{
  "n_layer": 9,
  "n_experts": 48,
  "experts_per_token": 1,
  "d_expert": 128,
  "shared_expert_gate": true,
  "n_kv_head": 2,
  "norm": "rmsnorm",
  "norm_place": "pre",
  "norm_eps": 1e-05,
  "attn_scale": 0.177,
  "init": "normal",
  "init_std_up": 0.0518,
  "beta1": 0.9,
  "z_loss": 0.0001,
  "dataset": "wikipedia_en"
}
Below are experts of layer 2 (counted from 0) of a mixture-of-experts language model. Rows are named gate (a neuron's input weights, with its number), up (a neuron's input weights, with its number) and show model dimensions 0-127. Each number is 500 + 40 x the weight over its row's rms, rounded and kept within 0 to 999. Numbers have three digits each.
Before each expert's rows: a language model's description of what the expert responds to. This comes from a sample of Wikipedia text that the model never trained on.

# expert 7
Sentence and cell ends. Sentence-final periods and table pipe separators, often before a line break, plus inner name pieces such as il in McWilliams, bor, ning.
gate0:535496496553500453445454410524455504513469458512497460599468510517470466554509499477518434566493435459461473493520531521466454568439494512516463465495459580467491520513485456482514541529459473429522446541500470547514501447545478516457525461539435501567405480439497533495499467564570537461461443511495443496532439485456511524478464496492512601442489446476544477521444511559532465526541
up0:469467478522560552492439481502535474510421520444510496488581499514468539469481475523510555427487501477474496545437534591486517540475519530473508482508503589552519582516495535467496486527467461498471475485485533458590482527544467493469491528563515547485477463567480488505554595464568514502407438552555481432497552491421517474512537501467571432444469529460504503446472528534522515431512
gate1:577545450516500456456512529490520514472436483521530521507521457529473516461533526414502553564460444511453526510499516552443443518473454532449560528454502507477476451529539574535477483479533551485531546479442503413432486472498491526505525501565508496571480459487463517548577532508487542390565520537516495476513593508594518494492459501461439577510464512494557461479465503511466522551557
up1:472526542543462419550494512582538561468532519570511490488483516544435555519509509493480560485445474493519511559442491423502527483473479514543506476532526544578546559520545491494451506495559492461453462421475489469531497495602498435529444439524478491487522546448535593492536565542511498506475523466447448522570479474429452504516488478518411463519495545515540476528527471553528514559458
gate2:522489490511555468430452523431547536545483429527513490493512474514481501474543515552559499517535433482485478471535516479498446497497456421441514537419438476452521476457541550496531525533469471528456526520427486446496591524470531516476507564487442553537467467489478466544530534513529549537432487560454516561449548594542507507466479541531421481507466466514537532540469403532556491482436
up2:448512554548525559523511566471498487583553512503523448497482504530524444437502460516507430488476554547485511513408488565477516506458513393524395486553518428527457481536469499495460538555500479545536483474545515494490475493449524505483412498503471520520494451554432511522505542495479492467460471518537476498515417535547541481455483576549504440536423586492547502456542525534502490437516

# expert 31
Number pieces, years. Final two digits of years and numbers after a century prefix, as in 1810, 1826, 256, table scores, plus plural s.
gate2:486473472507473503402462490447465475528490464562527509423417561488487469518519555449523469496550500531450540505508541520434469460539534530469575495500552535435570589520513512462494481575496536403533537454510488506442508587493586513481456496519418491490494535457514530434555532525521532519547427479558541498459502561486532491463466479497449523488525514499510537530486582534475511524518
up2:470465501462441488506532519463540493529498516471510495515497539518548464486578497515524544535474472521492489368554475516463506476553494440525475461518523448523527585468548526426481439486500472549566567524454533463499405584479496546471502490426561508441536512466499502600443529523536476485469492493544514574468516570504553563527476580520525458506546502515502493538566545475500517526451
gate3:468441504532559509458504519530507465446499513460544476567435524461466525504497527516485517481493476439561547544553468518462453448489530471443472455460494542458494563493453475472485489529484453518598483550506523521472453416540443431460495450500494500550508453450440572450442510509513445488491490419483462485519453447431459500503456582420514458543533499491525458435564523555541520513448
up3:521421489447524508525538529506511463481486502506474466550445493496551505557478471551550505465456496473532588546548491473466533401491544522514549432515485439463546543469442526436457456488535511480496509509578499481513490528478462481552468418480452498481489504445508477550515505532471498450499471495479463530577504460446508527483468551436498563556488556501603478406569556490567473493427
gate4:516479555512487500512482423542502496472493481502538476461430466544467436560502437546549445475553529425418485541479501453513538519494507535538447494506454485536486475504502486501445514484473532499546472473551492442559489414522523524487504530544578481486478453546439508462475427523443447495471601548416544488542442471530531527542493476477541513488502373454496478476495523577482470475553
up4:504496585493469528513539449427472514563502496520461537473478490496496461471571565457486481516517531442495529512484508399498485431524523470483450423456457480541618552520545435537488464511504540493451492471468463435578488437523498517520435473458485479474506461488546492470515448507474523495575472421512433514537514488436523477583540537508502491470446470544558536510523597508489514467535

# expert 12
Of and inner letters. The word of after a noun, possessives his and their, and single inner letters in names and words, such as Shi-r-l, live-r.
gate2:509487494454496487475574498542499470523477415509468457542546476455463472525516498423498478470569486522558473459553530491538549435476494461530479522487566566533463516495461489428475436494470476500440527551532457518517542439534530461556484510457447554500487584520503546534473516582488560424389511535491504528485484544533427475455566567522536460549500514523484557512515546517531443491557
up2:496504525455476505440563453530537476448598545506500522536548481436494448529510464524560487471540560540551493454479495452508537389455479438593503518475536510526517476452496563515512510460496487502529476428519507517478503455510492493533565519461452552475494538463456436495450527464482605510455452488414519471484532548539491460472501520467543498527590449499397526488534518524492485451471
gate3:550462486512526412530473408490501565464494469462511488501479422542537496512515501519532516514562499491457487475462526486475407563496482606555515574484441513509469495541486492456531493510443513484569597529465484451510535508567513584476445474558483457498491474465512489445497471474489557452521510551475472552462495477466562476510519433494490552480533487438500458596512564462562550498524
up3:516497488478497464510436506533549468523483506477501531462584491533548552470487509523399517476560481509530563630489504491525468601460499548519477545506522569507497451538498524423453481496489452495440506536483456499558523516501464506506410460506547526483486534494526493431541506410473570467496475535462491502496467571540539521421469511540480513552511457473449533527530532518607492516444
gate4:546494502541526429380403423471534532530510493541460472544552514479522555506462473517417505533497506505556573537468511459493474528434443543509448428468513512466530490520539508502501520557507502449499489548472475542446539524497500497488430484532561498515429488495413502463527568520544495403551448489481415501487491528568522465502426534471518548451476439479500517520485502518485518510447
up4:489494502472533507545551517490556555445620466432489552571598517456497459536519527518491526506549516626553458467522500446473548474488521446501458522531472482502489507480457502440502466376458490480474464512510462537479489455549454477518528490449491584530523481487516532439375526468461530493498442465517482501505518497545518493500504500469523514471444561532500568484555475500519525497462

# expert 24
Prepositions, name beginnings. Prepositions for, on, in, under and his, plus beginnings of proper names and nationality adjectives, such as Stade, Angelica, English.
gate2:461424510557474491516562474544460547465519446401509463565478492483508487445513549554618468507523484484512498467483483515501440431447431493513439468510509515482452527467451500510494554577461454498567464512517381507520501500500493477499560468518482507503500406554461547549530490525471457542523484488510493525492463436502497507536494528417556500393506463526465516552506505438493542469495
up2:508547452483512553467523454518544507464492515521539471548489431442567459517523559562607479484443472479528541459530433514492466537459507506469502468423475472497501501421535440552479516545539515543516462520473527530495496529507571527455478455516570536540481472499509473399488445474482513366522484426472508492501497547529505410527498476525444517530551510458532512485432476483495496554566
gate3:432464490477522436455493495518529451468548471470537534593482539524501457497550560459531462507456469544473580528539564524563505461507531462500455535390530550528494468495503478440488517551516417532543489455468532527417514538520463537496502473559488447524459433481475519596473491515501481439504478466554498557577528522565516486468477510449533464451482439505567476504466503439524478457476
up3:492568538518495479510452524493444460498516432522529566478528509511460539499520515504510525480400546533499478479513492558507577514473445513472518596478446474541491455601473442533514527419552516512550465587482546535438449569485483470479463552482479477477491516461532471538527478545512482473462467471449447488463517470438497426467531501538484508531549488509550452399411535487471493565497
gate4:477472516549500454428440410511466524466502453522485473562515494515468479548459510465518481528492431427458480516513546551504477520463485518501486460492444512474481486487456468488523528541466413432504479549462448526484532453552534539471534485537471558573380462454486559484502479537573493489484437523486430537567450490506589507462429505487512575423531440493537485495455502551530484523516
up4:480468472500475496520534474557525515503522462502470454456464481537593483514491442530474430541542506463522519493516401429519515466532488478507595487512457461475477451503464419491540518440576417497453529518492579533444539470433566464462485432475531434560494460465532506487443530532505477483514584495502515477544475523465446476546506516531438544517531509499538461533432495562467547427519

# expert 5
Section headings, line breaks. Line breaks, heading markers like == and ===, colons, pipes, and linking verbs is, was, are in article and list structure.
gate2:473439496439494597522507511482524489527488498510500583490471484540560510495511496463500528579545540585545541486609505535525586475453456487541524460440481457476489583469494460453490483503504507482528479524499524522375498510438509477499453472578569537498477487503493458426509514515500533475451524578490520566529419436486482557497509466462470507566540499513465508537514496556484557492541
up2:536399509508543545470522468528531521533492492546485408462487461436524466499451484517563504448530538514513514525465520501529449495504491511450472578487467462447568581507483513494442534547501483433491512529540485494521472476500532488500510507529459520528484539487467552459501562595497486482466560482438561543625433540416493543503496476382484478523555516469468491518536522447473561467488
gate3:473551492508614509535540524469489500482525468445499506474494489500500544501476492520556511434532557446424472443480390488542513563504471466489533461464412565518506531465514582477495461464498488498529459434433510479519524488496469466508511539504500449541474510547603483475526558531578448493489437488555447459551545459517463487441493585445453492466523460510550511458499439459481476522518
up3:526572574459501500534560473566525486510496464476551544552481454495548533488517500503526559495532577479432555506534503481503515467471490542523509499441445464502563569512487556473458479506523557473519457449500422513512521517433520473509413473562514447471485491514544447418582435508494518511494496572478483493527389514481572508554490489427459479541466500519441470561441521493473450520464
gate4:463584502501500502446507547527487551456522480512485502485515551514407512503490515515549459448454543537452512513488543572494454543505512463450536531536497584521538480503510493499525477482486426443486572469474503467485497504531494581482531473443374485572483471512586483462488547540566495529500501526511429492462526592493480459461444587424466513445515536504454502558545462454464513522470
up4:468554537455513487505505503533521531454486493550514504521487523522537532512476476501517484476436543453534545430413549495527526620556426452528486460491485515485548495500572480554533504494407438485535528532464531517446493531556486449529552528470427455523497462467496480512471514479543501541434480441533513463415536497429479591409474525521526501471482550488499475432493591505446505485524

# expert 35
Table cells, capital letters. Capital letters and word pieces in tables, infoboxes and name lists, including pipes and line breaks, such as Zion, Founded, Naoto.
gate0:496560547469495445491398505496539458476520508573499504510459560508482456504519485455475492554498474460400442470470518465464544520488473538484506578469501506412565400477439510479586472522492516514487531492474485582489498514502581493514452492463453446571445545460531547504494420518478494548491508446474506494529442481481445442516525504487453499426493564502549516512482570496461540471560
up0:460525521551511470522471464544501454580495542537520512539458526562465515550534559465512458499500570434500536500487546536530516544492490515525548489504464532501474485489427575537556471480600533472533522480482461477554566494508468529571458539481563495544501560479391444425553531494455479480505508586498523528463508481517488535477420491499471455453412467476482438491558455444462457513517
gate1:495466480538492503490475490478484485454460463452468484574416495528427407460487496574497450525537509439506429536494453469542441480518472482430539486446486466459441430531526474484461504429503448498513493477454461520423549561544551554463507482592504502494462445447590504509597455530506470555464463557415523477510525470500479543499455506548501502493536532495521471483530525488472464504453
up1:420521410505502448458572531481486509506542508486467481484583483523488586489523464447455471517476525565556491566538482464511463459403542535589501569482463468490507466557544468510450516476508525508566435512491499429565499479481516519485472495498461472495476532467511488505521494479476530473446442440447470414524542448557480514515504577502498544520452440560482501503533489504416481546570
gate2:506485565539494486472394492461477510514487489506492533514502500517429479602457530575576494533478466504457495502434464482513467498515478432509520477436499568459498517516472552472534513563490466477531526598488478535454442503497485516559521531534504557512467493415553553542501467500492543495398496478502532442449495540518579503476547546464427483437603472501532477528535503545554536508467
up2:500523519514502453478610455516537452530470530432485493502497469496504509395524498399473492454450500485482441621441529540478503465517430466492526503460454454443461513500499541500492499490475510452522509518468512470498582499482465534503568525525466471522517423493477481562535486440447449495452571520519527611481469445508476568507414521456559485497517463516445482539510538493531491473539

# expert 39
Consonant pieces, mojibake. Fragments like b, p, ka, per inside names and words, plus broken bytes in Japanese text, and "over" in age counts.
gate0:434505477507473505428448451529418535485496498600537480537505455516514479519484547422509442551492488486426425496494466455547496460499418461512492520439551511465570509505490485467508482563485463548500439485528478470478517505508505491504458486474522566486437525530439520517563523541593553513555514543458508473474506455409535487461451475583501508475511433471535559542487540558556470557475
up0:482506585483556495537589501496454496474452467475524538514498470478522489461495484499505507517498441459444485634460502508504420470544514536474537477449548494500477462532532531550508473458500546495526519438475552522482473499510404502583387438483565516592478525513479518565492553501488483514472477509441518485520434534472452402529543492511496470499516467432519577526507497525436492477531
gate1:498538507514526510400507451518481459519491415483475459598451514491456477541456507517516451591511499468488447419475539503489503519477483536467451465512480513453524482507501469515529524521460421425513511564453432531467510467576534531513502487540475535535394481427460536530463519489560557500494471515516439566524447472484583497455461480502515571433518447476532467557484539551547487508501
up1:477457461481450461488519505590470526574480494547463446512502550525476503534503482548501535521447509494541416446498448505479449503557498484505555431442506482473468494484553414499470513488464537490488511524452622523531522502505485464530477471568465520503514532385497566498523576483491525558505528478428471545493459531448521462543576508529483392501539480513483449520556514519511426489540
gate2:565505530474505556547503530488430545517572441503558454647439578423430502505488523471468471484550505479447488435449560541491497473538473475475506456568567499481565500493558496456482485487491502530475532476466438532436487489555454477518469549558467540521482438496417560547470437533517511475452507485523493498529465523541522499459529471476462516502562510530571518536478466489521488481479
up2:484522502509488507437500497545478542528584514493501470496488510568475509516476565540575416450421507445504476483462545480564439536530510482494489421482504502488561428563450550489439497556465485492574456489488465502526552508558508607544535499437502470522487504534471477487585476468488512465525482526442548498546485558466527554465495472443509456532443443482476463410534546467543465457518

# expert 8
Word-piece continuations. Inner fragments and endings of words, often after "the" or hyphens, such as te in first-team, el in Hotel, ed, es.
gate0:521448470507558470521521549488474427537475397469459492533446491464489492459498528480501490512583530561510484437447540487481511538525526504517519441468535522424473480463483531432496538477525541462513426485523455552421514441509487492594421491576522566566493543527536545467542483520454447471500448513424545538494471456509562541468440445431435531516523489512526496511508494477558493517535
up0:391508568475471539467462565495470577399541474511530541521455472549508473496474450481519515510530474506456440485554363448497511428513533541503478507509455472503508506477522458503479412482464510526515574496575513500470463476534532500500444465550444512499501521466470557560518446469495474590492501491506502582429513473461505463484488496463491482476456485464451454476438524452530495450546
gate1:498470505535510419444484446510487527416496471499451435571529502468457495511474535516587483553495444483463452523486532512490494496459479492503479515511466559444485486494453463507555494523493447420530509571501462579512536497545606535489538458506485519494403474442494569528499479542564532474481489481550429500530442493492561485506482521475463559434525420459566437537419515523488531486507
up1:443512585505466537502484519554440528427576460507495479486535422492528491457502515508459495469423490449478405469496537533481518478472452604463482492547555493456536496416512512517494525542503470503472594537513501533573466543479495498516486475592493575531489519488426506489507518506485497523505500511459489553472424529485480457423516501459512464539518582549553439506520488522416554535531
gate2:469558571462509454468470564501455500520574506546544532501557457459486490479469549508427530554499509508468512543489518506508425475488436520384486515478547515512518436553537535534505533543484457533495411527512414535541536468496518554538482484471451475567466432525503512469543512487469460528505468507369513441550427445517546490462452491484510521498440443482490438499496493520542495453508
up2:493509603517512489524484461552481484476543520538448490484468513499471507468477560497476569511578579507581446487579522548547507456501521548534496514511468504577511481451474462442515462452569503467517514470516453497583514529554542471519505443491533492504524462447475462457534478557514577548485441476525477412487576452488495552452531573546492540486445421472519555496515456504440480450512

# expert 9
Word pieces, civic words. Mid-word pieces and political words such as pioneer, college, computers, official, national, part, plus years beginning 20.
gate2:455466480549468482499484488589505523523472449498457433535495534509466530517511528470494487547520462453461492492451582500407495508507523533550470445461442501444464505462492498511536552479479467435571473543518513548467539405521508542510512407528551546501453497526513589508520471494480430468476515552448457544520401474483560512446466507461483550420489472468501497535424533528492488527589
up2:451493426555497484569459481509479541478459543446565471489495476450519511537501480440528491474531536474503481527563561492504456562508418590494473438525544597531460469498487483587514549480474466533502546547482489531505456474538489458535500463521564463539496507480492478520504432552504423484462380526513519485471485480489580566516547530428480463494503470527487518522501460498464549597537
gate3:521527468571454531487485509511414488522504539552491504487496465420541569594550490499470503505569507506476584523441512541506499490518543546528491481418473425428543496465528503467485519531508480419530430542517466490498440525447499441476523451473444579464468487546539537467514510500531503407493480511475442519510538514505466485462487487522525526489500458495511514491362533465473490600538
up3:458498503423467523515479503525580497440545406487481527508512491482532470515444471484514541499511447541524507548431553542460472496581491510523441532447490476526507429569555499478454454472497490540464536490543510465568519547448468461445544534478468477512515546539511444533465500487440536442496469603427482546543525525566499508455484454494515483486556474501459519553516490525396471445414
gate4:455496512563511484445420487486489539452475438553470471572507543503462489552422490495517441543479457462462467496497543507469444516479477484480500489489475570473495480492475469508530520568466433450514472551440458546480532460594566527461537472503447530518364489465490525485484476512600507492459440502461438520567437514482563453495468503474493571439543463469522481517463491560526510511510
up4:445549545505471455540434557491515502475489482401531432553498468498548420503526484511489488436509516478482471510516464500459525471522478540529447526460489446423486560479549481520484430554482554575499533469511439527520473495556472497416424521500531436493499568507503494507464529486563574460437531507490503576453562476463536503455518510527436489505537581509536532491393468512487504547475

# expert 0
Mid-word fragments, names. Short word pieces inside names and words, especially le, a, or, est, ing, as in Carleton, ceiling, panchayat, Southern.
gate0:491496488573532423437477468511431473474494443519429453570520489439469494489490531464484483575506472461449496517459518510450439459450486512458487491471511520446470458499443482450486535531508429447537486553474445542459520484553536488485520488511472515549381496418492539531535445564515489524474474527467442553570470504447507485455440516474481592452524437502541484556513474572536500530519
up0:488504450478457468456442513462506412541469501467493473532523442560528501476524448474492460532516485569471531536567549528563597489514467440530481421436526463571587480499463506418481505462488481453475428592497546505530481529554542513535460529464453453538476488512490448476504419492524533513482523548489524503537489550467501537529457508546460475448481521431433493496534425440532485491472
gate1:542544555484468547479474458510472474489476427527376539557527508482503422505552541574487500561449486522505513464530569540538465512468480491504481481569507485448522452561453478554511551447519485494406577540507538543465447425473527545474553502506490505456498504481467477501427461483484482535514483456520431487537488474487549454475520440481542577458510525426466407486470526505507504483448
up1:463482450520529521443547472497507469430540469457535507515448479521465470489580464512527524483495554487488610461478561406514511547513458461479494504507597435442530473561507584534525462489496455519494513489589497482466514518445433575541502467506438492502530497426516481436466479518532503567426462487476446527546563509461452534550494510518495509477499609490551517485522542535502489524506
gate2:505497512538515483412442499503512509506490425531485476590520507485441494538453520498530450549548473478434449488492531559447483509440463497484458504475452538461513499493478489474534523544447421443513513527470456547489514449570555499458537491511445517558367494478492580512503490528554501452489463515480434481588425470497554479454467525436524550443537435519526443511458488539545488477512
up2:536472486525505501558526463478446490528488540460517502469451486480543536518525434533502486510524496471549509557422544566520442449499457499493496536502508515459514422428445526469569452516531489466504529548482493487420433498442507502462495499548500473455526572484414421570458469527517456529527418462449481528594493537457533499507491515511494484505513576523524600481537452501504476609546

# expert 2
Word endings, table cells. Final word pieces completing common words and names, like ence, ry, y, shire, plus table pipes and United, University.
gate0:514470530543509510441507425473484537454416489543537515534425551433490500497484458531538454520473491482444481516543575472394489465487538484397525515504490576484478566517602507474513457557432492538514463554553529484544475503551508427411472517464485494488466478518447555538492528465554523464435464468513457507507441495506551506534464457552478513475487491563474478536451536494523533465484
up0:498480496446499476460500458452519531491459546499526475599469507469547581513465511513512521463408551480461512514483450530470456498523562494496521474514538443466528444460483531539478524510471450476489563428530447451474508491567456486488501564528488479460514542526402549461469530523528532490569461441497524506569459468482575544439536526478516514372476501546430438455495533456532503445501
gate1:481483512516547457427469432520508492464482419503535499575488498491482491519484542494538499580517439455450462473484548534458480547488497467475485465502438550464473490487502469458572501538423422445515508567502459557470526464565550476480546453578487526521418519475498573492463524558546561459503450548524445512552451475500547497426477503481504533462530454537552446504449537566551541473523
up1:452493496466494511486428516492511527475613533517519528460515492452543488530483538481504570447564490414560528546546523523496478418478435512464499534473508519531512526529517505480476468549455545546488556510475447563538518446469522444548511415523473466530502445425458480530554488449509562520476568539373518503443465450524503546464517461481496491503493531550503508493544437541577485533460
gate2:479483511574512456449441437527459542480479435512495464573468514469466467496467532461528452603515473462453467503510520514484462513455473527489447505500447571455479503519461478479526541528471419441501479556479467564469507493539538499442525472520474521563391470432488540510504482533581526492455468511474451532544461502477568477443445496451493539435573443479534452521430542547512495484545
up2:543533499486498562492491515415582513502537512464462587509550425487488434467444568479501502476477536515502506480441537475439560467508531451503525464417476503451455510451523495503521450478570473527522490461510556539543555501499484488467444522412555579501487490520490500526500428496467496546522569463571444521529501524531507560503478503468504508549490447465496490384433541498533559493434

# expert 34
Zeros in stat tables. Zero and other numbers in sports statistics tables, plus name openings like Har, Mor, Val and words like change, ball.
gate4:520522548467547499419544527481524522517443554514511520475436555570416443512521510503516520489512551560489480474487552531488516495517526448562474506500502411457493499404506466520486536468492481452455511460451526590464499527447505570482476528460527520540489475475545452554547532468506480411544475500559456421505538527521524550481495464538584506450503453451534548476534507497612535536532
up4:425530522525484558508450482535488452510472488513505503475511495521465429503462507462519512469618549499435504461472453486485531466581512479534540521525467530539495451475491555548435459579460469478509561525514531580519540529461469526523495480485525500472484524478452478482496542531547398510481513475464479511511440562566641448456424531515471561427487520542511450501511465441484533507486
gate5:507504514468502498465453455475506482569448494494512486494487490443496518601546545480525474508532451448533475516426530533460489588532510506567522497458481566445444496502564543496522430544466533449535448527514483540497538546613497503493521437470517562538473490522510525501488480571565539450464438503473426522526433448559454483488503510492465581458480513511587457542464460543506543546533
up5:583458454512509474453521486491499523514490499493471473476509491494509476548507522633574551458504529487533513429499435524496483512492481479559544539450448555483501610459524525498520504543502463475501579448521447465441516538538488509518499516532557554450513551478486509525566498509506535392525495532523475430480494574588480530426551473489541544538440524537459516573523513480472526549465
gate6:572440472489526501493461512515428461488453523479529526505485477570510483488551483515532469500513447512527481486497545561436444490477524530509441492461473521448507605490515499503432469453422537477490526462464490512438413460512518498453513501524445539518450516519506515413471389492525513479461426578517438472540488429568558491474502510431474519531467428492479423440518508491522480554550
up6:515540506534475452535532526572467538617511510454495471525495529508526562539460494498416459467449532494457479492483446470515447405525555546432516593452501508466472596513507446467528582469490515525529571507552465450541453464487498514553545481486524511503484509469436485521520458527499483497482480523492513422507571558519522466445505489490507475464490481551430476579478495528404458505490

# expert 27
Recent year numbers. Four-digit years from 2000 to 2025, mostly in tables, career lists and dates after in or a month name.
gate1:473500482514510474427432433508471499484440446524487485579465518475452436514494481476487462552524484445425465492502540538450456499460471507514488476468446581449495486509490496507556521533456434454513479576480457556486551481577558512492553469521484513546384477454484544502487488539598536502463431528485446517560475493487571484492429486492516606468552460482519493517476516557518508533485
up1:503513453492426501484544461519456499428584515483556529431403515511516532514584454502470496509482493487488539503585548542519525439544542489452548486498551550464454526581488499546523469511505516526498533510494518523535555460578478523491380474522455524515509540515471525455502523505499516361469466549521479506413472554565549511501539457493534494554484488505518563485475532530539477471496
gate2:474442463508503491451478512548566532516562479529538420539511501479472479498502448507473590475532506512525482509466503497397496527496463518410474490525490549497417524502508487449465522533515502452474459570477441488461494508584480481532572480559514532542470543556438568468437520500500557405501511522508502575526468554524559484428414474500476568508543485527469521497466448530527576519481
up2:413435428432461491467565451498483474431535430507490433439534484504545478422545440472484526503502491500494523497536589555483541510502432553546488563560489458492499555497439518506465475466498483489532592471498555449529505556460530524460523508487489456489511467517470551455541461569431574463489511532520470505496556446485461484477480484515531517424492528497490496481594474551527507446532
gate3:506523469486428425491449486539523516499507467481557419489454526497470517569513535469497502555410512487510506543528500532539499505480455552524512469575549480470417554519571486507451484543441532487541578568450461540517488479562504555482452475506498442511486509448517575531526527466478482522537469569414468478516477478418489516438504505409445512488496461467521422540503511485589477464505
up3:440511557471531549455480528506515564518539495453547509532549454492556398514479483527535507508482474439440488523532552507426493493515515468420521532486497449461560493508503495451562560498519462465556503528467488574451515568525578555526594518526453480515498508498532505589516459483513449565462531510441549523511450405569538494511492428508564528499513490545519479546522550518451480534483

# expert 15
Mixed pieces au, G. Mixed set: the piece au in names like Corneau and Beauty, capital G in acronyms like LNG, and career, more, artist.
gate3:461497520533506477456477468540502526470470382531487449596493496499449460526453509510509406545553485444458498474455550553466500506499474543482476497491453542402495510480489491500555532560465431441519463534478464535479528482586566476470525477518495511566381483457444526499501494534587521481471476520545437537561451505477569488489476504479530571461521441503517485554474507517491494539530
up3:508529613484486477497497510460474498476528492517538501469544517442456520539465496469514542566470439491433425480443534485448474517473558528554497470540491479542474461512503493605528504504511563476574485514445531491550583463507464485521483466507521456444499465487495514564526552486510551600558535572570481527452503551468487591550581450471496544486557508532472512504539534547495520528440
gate4:474520464483475519472436519484423512489476492529545542488486491506504441457403517532460561507565486512494382476429498408487419521511469496419487474454478487506540466482519523565582473471479484518484509476472488594481497496550507489467533481486420507567449501491482624528539515481550468451537484444483562492568522515540536538490522514446457540500551506497467508490488453487546550549515
up4:511504482486564531456483540556518487473524488456488518479452467514511482532502405475546500486544507581438514498486497521451582491491453518454497457572459538550503441483577538405509463489535393555517490582505466490492539508492511457565450427533508479507504409464439528507529562432521514401480528545524535519546496457541478533508523584505491479462500518534525450499528496457531473534464
gate5:511521544477470429468460522535448508514565506587491500600500502525409510475474434442458481574513444469445550512434534500531519492507560450512417527487547508444440492547570497519601545576492460441478399571510474448486511428512561522557525452495477491492471464493467471498526485552458500517474520444445468498470542456502518471494461468516480530461492494462526503507526473499528481505502
up5:486541566456494503484555499537534540464551495521542619515517531513447540498461543417531495527490555486483421507513472459543554492569505475512525507581546530508531541479517512492504421520502489504494494537481507505472521515557474498538579523518517438485520476466521494594452499529496416552529457553479455400557462480527470496501526448505497484458479505569476465524487524477508488351534